From a checkpoint of a small mixture-of-experts model trained on Wikipedia: 500M tokens.
Below are experts of layer 5 (counted from 0) of a mixture-of-experts language model. Rows are named router (the router's row for the expert), gate (a neuron's input weights, with its number), up (a neuron's input weights, with its number), down (a neuron's output weights, with its number) and show model dimensions 64-127. Each number is 500 + 50 x the weight over its row's rms, rounded and kept within 0 to 999. Numbers have three digits each.
After each expert's rows: a language model's description of what the expert responds to. This comes from a sample of Wikipedia text that the model never trained on.

# expert 6
router:487548510593571501539472544522587546538501425520466493437529536409516543468483485447516434477489548486549501488554546465509536471464495507485450517539489575516585411424473476444498620409523502
gate3:482505566564523457447547607392437549619599467481513539458516488386501544444442494404536460529528582474555448523531495466427586544459515501421512498584534432457563485621503474499456609528481457
up3:553548458501456482511536469473516557563427457541551451525635447405451484509476553536511555478488599466416548519435544501458458533555476571564545524487481453454513531451480414544526501570465553
down3:508535558557552432427554572490451466510479433411506474581574518484535406513456514469399452473491484482523473665582562515522527472527488544521419517433492437544529456478584495540504556474587458
gate4:549580481505410461560560579578506515612594451504459527505425475516496534496466468506363501537567496492562481476538646509501508472467499497417539497462507442522492444514626482452589560425537531
up4:486488489457460446460481558488495506431551505563506442494416561425436513475547555555478550430472388450470597508457470584521555424514464495533431479432446495500507570560541384513520462462479481
down4:415438543489494510423497541526595469495476496546568453510479511467439501519435378479475546460492460409450465517485455386430509478525526526410535536525525380435497497361439429538377487595489505
gate5:488498477620514488553579448512493498505509498538405565470507467401495493422540560525446474570540502553473500536594496532564473453566534433413524438491559497453496473475482400483503547449493564
up5:476476446533500437491477556457387445503506512388490552515482535505415454501468486469543540449473483476545546520450568429447519456546564520474480397483478475473468532628411450462545481554501558
down5:564472586474496464505475475485554522532452445556562461574497555441460483471509401554541512323562532482478456546533550487462453551453450535523555471483414547498558482533456570477538424436573538
Indefinite articles, word-initial prefixes. Indefinite articles a/an and word-initial pieces such as un, non, pre, rel, re, plus new, late, well before nouns or stems.

# expert 3
router:451539540630483501522501487480588537498548584360450516430515578419509565478455531540528463436456571533558525506554535455477461506441586570404484581503471526491564454511488541535513557464505574
gate0:434509566504461575457493445504588547493412528350482552455436492465542570530498533478493418411505596501588439415533532538450486566450579521459467548555501563409538497426412514607477536425569536
up0:430498405470375471458520457492502571460497499510502428583492470388573499569526442492516402512540385564553502535460578471574590473472425440567547436479553449569404508479594481447453539501448514
down0:485541488460568509533491465533515539582392487461369447473521527534528477460405501518536489486524517516551492471429582409535537484480480500583499574502588533456507482444460517434390480413498474
gate1:447488456616456545472451541527505477461487503411422424539620484426497539487492539493433444510466520635550576492466527538443430516543516479532496486494457418579434461437494413618599520536466559
up1:471531467495538501492474513576510521487466515534514562480364498513453530540383603504413496585543478408461455497451503541463497471580475578427583451496502486516346516570510485473558439556512546
down1:547483500469505500508488557478436471465415588452530507541457431537436562525468550440582491441439574464437546382557473507512492448480569451492547549490426524505529416604501502497451497503462366
gate2:588501558449524559487499542444517444468471594458405524459600550501508407481453475582500457467504558479597591430430507414498482510432508565445425553505437463476441447567396420512539474492442527
up2:413572513416422501530503460642497530554549536530509535376536431508587431525463430501516512510561415561442497477460499468535505482468481536487581524474496526507489576508530577499508403593603456
down2:500500543487576521497450412539521459459542510427459505479539588572514516560480491517514392497532540543483532474534414583508520537442463490576430555459449471568497587447470525538537470596451451
Word-initial consonant pieces. Single consonant or consonant-cluster pieces starting a word or compound part, like f in breakfast, st in soundstage, sc, sh.

# expert 21
router:492461534500492513472461486548491615481481485411384451520519522484425515596496500554489476499457520502548578485515529503520432500437544470483482516448410508454550430437424520535486518481522535
gate4:459468514482462479465465498505521533593551638550526584621442480428513481512510497498458511522401494526528421566390515518422489530531428512553536540475461575515428421484515513536545473461506510
up4:474481477570479539430578453560569472495447481358486512487373512457531514548464541482583419539520428480603494460559512503594468460434497504516391485598461533440533554549503344529516496526498484
down4:465457500485475517491341504504467539546420500570531518426532474508511516547462441503457494525475563484514473508501581453533547432478453421603473539585536514467377511510507509408522563532384485
gate5:494493504525518436418516439467497570534468466524455486511485517527468429506487524542473561437616477505463520415528492467429443499454520498591476521464358498503493414451483548493566532494515508
up5:592440578462500469488451585522355423542458543571528438545434525463415510445469455485516451475565578380472562608480598553557506475531609496506518487508544572491500454539445449490479530493443505
down5:498603553502493455589594458544609527437467571462443488513517549444537511509535446434615533507500576576505508398561529469562506521528415465386553533498488535562567461558510524485442529440501489
gate6:472511512524452580480506433498440550482465495452455455593480474497471588527488493486469479483456480598502475444476522551519466545471578407431516505476523601460513500542524535576477637576481418
up6:471482500501529548548484610544504481465513444500457509463451572536536587421456572571574469411444529442517432474560585531509492448463484537511402492526451416584505497476472532514522408459532467
down6:556581498524537584481467554461404519448549514509518522534533491561485594459483501509494551582507535614605461392520520504467455532507494529498604469545460469560574484580528502476446540522442498
Section breaks and headings. Line breaks after sentence ends, == heading markers around section titles, table row ends, and the preposition to.

# expert 27
router:489487490609508488396450499576490556510484430498531393505627507402519473538420539610455479500525585552552534557555614506520482483522487546508463483481490582525471488474495469457462542393525485
gate0:443477459538516488485387489552397515495443508492443536530576471500468533544494476614474534481525590496567533600439522458488454466549474583446503462581521486607473472587534526511397584444584429
up0:481565533480495516521450665430393522480533520414520460483540494512474601490445486482537456565525458471458532439566610559510473566540523425526486455473543478537413426414514497450576569583399525
down0:523524606374504519567463525475586466446486550496525459508517514500469418530482483393489546480426494552419580463379518651471486496502522457448466542437587545442455525490565498465473533473542488
gate1:555436546513581459397458558623521462510485466556546431533540595437551506471490489477530469489484530453500501562470470518461543519476531568520509439551525500526470424506410375578522573506503548
up1:487451442512515572482459536631446507483507445490529496492482547399503443473545534481485554558523557525406520575467514464510535467459532427492553455491493549590518495425549452534596553597499535
down1:520459490469517564525468538487508501546522440653482516528496494448508480542497512473405428555501521534576508513534418515502488469528492555490561509561429517531472416542570439576506481446541488
gate2:472504516530523508497461522484513457491491454509610468427484492415492540596438506584490428490541432571455460509532597535448533572539486547488475546474490565501435462488465428525635519420440390
up2:533464484478583453503536430479567547561428531423501466553552507551395436558414515493552503539490428461429465481377497529479470510536465474534479510546471479449466542529479525532572490489447595
down2:494513521481511474589519558508499511564603525477580490516612420451472486503545464544496519483480483467490548461563387471400535605531487561493441487485464565493500563366459529456536470504589550
Syllables after initial capital. Second pieces of proper names right after a capital letter, e.g. Nuremberg, Kuala, Kampala, Bury, plus zeros inside large numbers.

# expert 32
router:435440433569506458521410463508606523573505495423430473460545517429460542574457493486485493387509494468544538544555585444515463519533487542475486539372461544550517412439478477409501550452492587
gate15:465535489557529489466490479523444514515501496448478470501623559485380481525491509495524490486532508381449450519459468501569527497465496475458521524467579515471588399512554489480472526514542558
up15:527502559526526486582518451538511478536523547530463536463529496525565516580488544459490481479513514497432476533494603528395461480599511442477482482535523553514532540454538515497499536521360520
down15:482467528451472533430394518542504490406485398487589530499529424534486444464459513517463514501480454432527457505502534528499522555511543443490397527497482544479460486370530499565473505516496478
gate16:476471402441509513465395577474500587497483461461478437421445477458499445519518484420441489503505484470517555514509421567446510461594444533508439536534534421548547529446490531475497574416529441
up16:484432510500487484419456404537480525502475537519469480555564541535467562502546476532501498459475533435381429510479557453568428530509529523454488477474523443515445497497463588568514519504440481
down16:481479540550440509470440440634523445592506458475505541441536507575485530487519599502467439524511549481460497404510546515558524431470578422448491464450509553395580443475445484619450474490632564
gate17:465570383500492478433526483431508511516608534503521475389519440485434558516571462481501455433572500476499546452548464577543572546559546515425536442495502359529530457510423465517498499484535527
up17:490515459505445544486515547536448526531484564450485557479509431533531514455500550471467561472502468550576522504378416515465524408528465499588481468476496555470466398418556489585422565387469438
down17:456480516508536551539537475483410438613467503493489462589489378436464504507460485469501444483453506502526448562537469511527501496540501559492578524487522439631523496463444457516476498420521421
Abstract common nouns. Abstract nouns and -ation, -ity, -ment endings after the, a or his, such as time, years, number, extent, reception.

# expert 30
router:433520535519512480443483492480453570531482477446484419461631448493470481508468557536459440477471579552447575555547506499589510537523551546408454525419511619494499448482516564502543545453564542
gate0:387486491496476492520567440516508509605431520515468461587524411508393472442548493489542478469540534479543482458511546461466454523572495544568425525509473489561520470533464543502384506450583554
up0:473454483359474472488519539442542584383525476485562413494421550527485473511488525472459527486529583461489391420567481457490529559566496481514574465534418526448486433518522516455450459517475472
down0:541436466501434518629508492469599441493586565455443595458468536532536459439538558492458487503455455520530498581473577535514510513491526595496531488449507499441408489455600510486542459562469576
gate1:444426444560500488432466537477544515472492525468514498518509512508473565541455457581485461517463463576475460616458491478547535471530480417498523594553450528526506479509467482492530509416607576
up1:522576571524473485476493602406464493491425583468352529448535486470517515474498467516438506392440420467495452501501507513515521510527475530515526433610560457458513491504537575435398423448496484
down1:449532497528498344489447488488454453505430551589532502425578515529604548522480524532512498566452496490454537541457458493516484544479601496455494434430510539488503600490569555489542506416503388
gate2:507510554534597548479500571459461515571462482436513497488480425423531510494450648526476506550465604559521543566545451446481401458565608566417514491411485604506479502526507524508542527501506524
up2:545594427451509452490422458382418505504476536458569494499539503562533511506470527421496480530547522458583574531450526429512475494479450492577453453525527431502429552475494560520516515586465512
down2:439548481417505509541501481563474447523500584603542511430503540471455552530431470511575444490478568460432498576537509357471512470449583510483537439450485606536542467483405470416571525482454539
Endings after consonant. Word-middle pieces ending in d or st after a capital initial in names, e.g. H-ast-ings, Z-ast-ava, B-ark-ley, East, Lord.

# expert 25
router:486490581569516416471425518551595579494528504466457526468586513482488511573394548477450467441541567454551520505516531481506472488495532494415494514479490511461575503466403454406428521471542556
gate4:547454515568408464486543471512542472527563504481537419465516557530511468497444516507490492412534463566525488396570516364503491536472521516490480515510558489490531523474483481449576459465514426
up4:404473470441553494533524550550518536475432489491458492564509538538495463482586494553528512565486500484478596445491565476569514483540400479417537541486515483504480570493486579565516510532468566
down4:500438417518459517554506522454530509525574513436434531558450512472509512447499472413467492498538463489484542543498573585590457558511502535502436531536483505584508475491404528498470567465523481
gate5:591580519495539476445530487463544573501512477457508484504532402442480465477386576408429561482573537588445480522480487527396502597478552419513482503489451475466434502488448455501525549494524475
up5:562509491520479510441481520456480483493535425491554528475454367431439526534503519478456491419513406613449499460508501395469494588522539565489503474517488416524367550500466512649491466570494513
down5:490456398546432492477569482596513489504556554511487543457525475532447441588460480444514405467473514412508434497517470412456443517609439533436570505455439492546526406462524546548441453589494524
gate6:538548455523433477583536480503493532527457498380590507464478441541495457540525516611429430493376438531420472468690594561485510541497430511526417440517474450462496436603456455455527516537522487
up6:521518495439483379485522451445494509488449513529544517476628402564468473432522558532532427501461538440425523440559603482486508500614461490552572510421523439378526472434476492555497454495593467
down6:383486513471494411479539510510415519512545424556487516504573449523474486617513499523499473518464501550509461524553509565481511523563583529497530460611557471430410493562447439496443434421430513
Commas and clause joiners. Commas, especially thousands separators in numbers (1,300,000) and after dates or clauses, plus dashes and and.

# expert 11
router:526442589538452494479431488607595617535470452464478488482555516463490560575525479534504482497506557524514474568555541468521529472480486573445457587495489568534538516538481458509446552411497586
gate0:477510453471499533541393424477539501546480435393422423497532454516445452510559558513443516453402482514546587458502505527524446429443585520512374535552501507447424518465447557549483534479521537
up0:463573494481465510476484397486325455438462523463549491461525591508434500506427404457549460472433522517494517455431571457565483523485531528535525510533554520457451576444542471583512465488436500
down0:473335515451549483509473473471484544500472469390540544426543485468430547535465489438457515565495473517497548508447459484467399497502489456459557523462477453495521360558446516560528497570431467
gate1:492433576495488576460473579515618501434503489427476515548484507533468487566508558483460498430465572432501464504537514512447515505577491566502530544472491559538445541465502560531505566447515554
up1:401590462517528560607446540449476546489474405561510455576507500521571522450520517515460676533464525506482457567521466447461486464548464419508465546543477529524476466502461475495506555446562554
down1:434449487500506502534524496533509514545496534480468569490568451494511565576465424512515551574557499421456536533472588543423463571492442479493471497475515544476558478506462545538472466536581473
gate2:535492488515522444438535447581497542577517509573476463516539447497493654458406469526529509584554524558441452434538475491448524542534528470441451537535483446490532493508434597505326540482536530
up2:576568514447448492489533446509503597522548517536487573477518536542430531527534475502529554498557541499452466470529448427528522419483472498491454502430488432450430547489559654546496511525487512
down2:499564457407483538577546504537502516549485517579491451466510473436530572527588545465417530458452488561504433536411503506555494596525577463512588569529439413513485517472506451474526553425476452
Mid-word consonant syllables. Mid-word syllable pieces of vowel plus consonant inside long or scientific words, e.g. alphabet, dichloromethane, nobles, Coleophora.

# expert 13
router:464492564547450413491503543520599581513465569447430494501507644417497550498481499485550456453471505476550516486515516455515489484533472595451468540492428517522459442528424560484459548490476466
gate0:565535501440567485547549604440539579469511485542461445596495638480507491474483494523546488568494500445497521472517582465493495471478432424544519560429469466500496442469509558579575472428476466
up0:437425526506521405577474508565570489444498503418511525525430475432558558523589455536520623548385447431501576496531399456443474474442468540531436463428634531456444459474453497542586535493410533
down0:599529474495522510407535451587547512487498579492542466500547577446441507570566341514473475531447599509487481513461528409475472475550469480546489435461461480520512488503523509500478499400434465
gate1:472478498465546463414474520459467511497569502405463538587505529528511573399566555578506521481545491372575543453448572437539546439438519535499485502491547574498408453573497481570468524583489488
up1:509553474576493478534496519624454413500476521581606556480487494549466534470469543435460555509359518541434490450594543465502504425533528525476504487452534592501547485460559533532521553519450446
down1:437513484507486503476454600447531536525394508511460461447563516519464510528601473513544474452482500371498506391486503480569536521490535403497419440491523466525447524480494490504444526575492419
gate2:459432480480483481515483540471456481498535509599406580471546550519533570469510519518494444476501508435499579436513528509488457547520536596504472489605474427415492525536470519530467446395514476
up2:549547492514472541527477452478430614605499489468492456550459542489561450537475562483616493466598527498446426444439518538441500530490504582495492464598458471374527572563454554522490426578451464
down2:465476606489555549532488484458509514561504678414521440458467516489539497564400556478497488519548540553512600540517500483443454536462579459442560549503476429418555549471540598535514476534536393
Word-initial fragments. First pieces of split lowercase words after articles or prepositions: b, p, f, c, con, fr (frustrating, purported, sharing).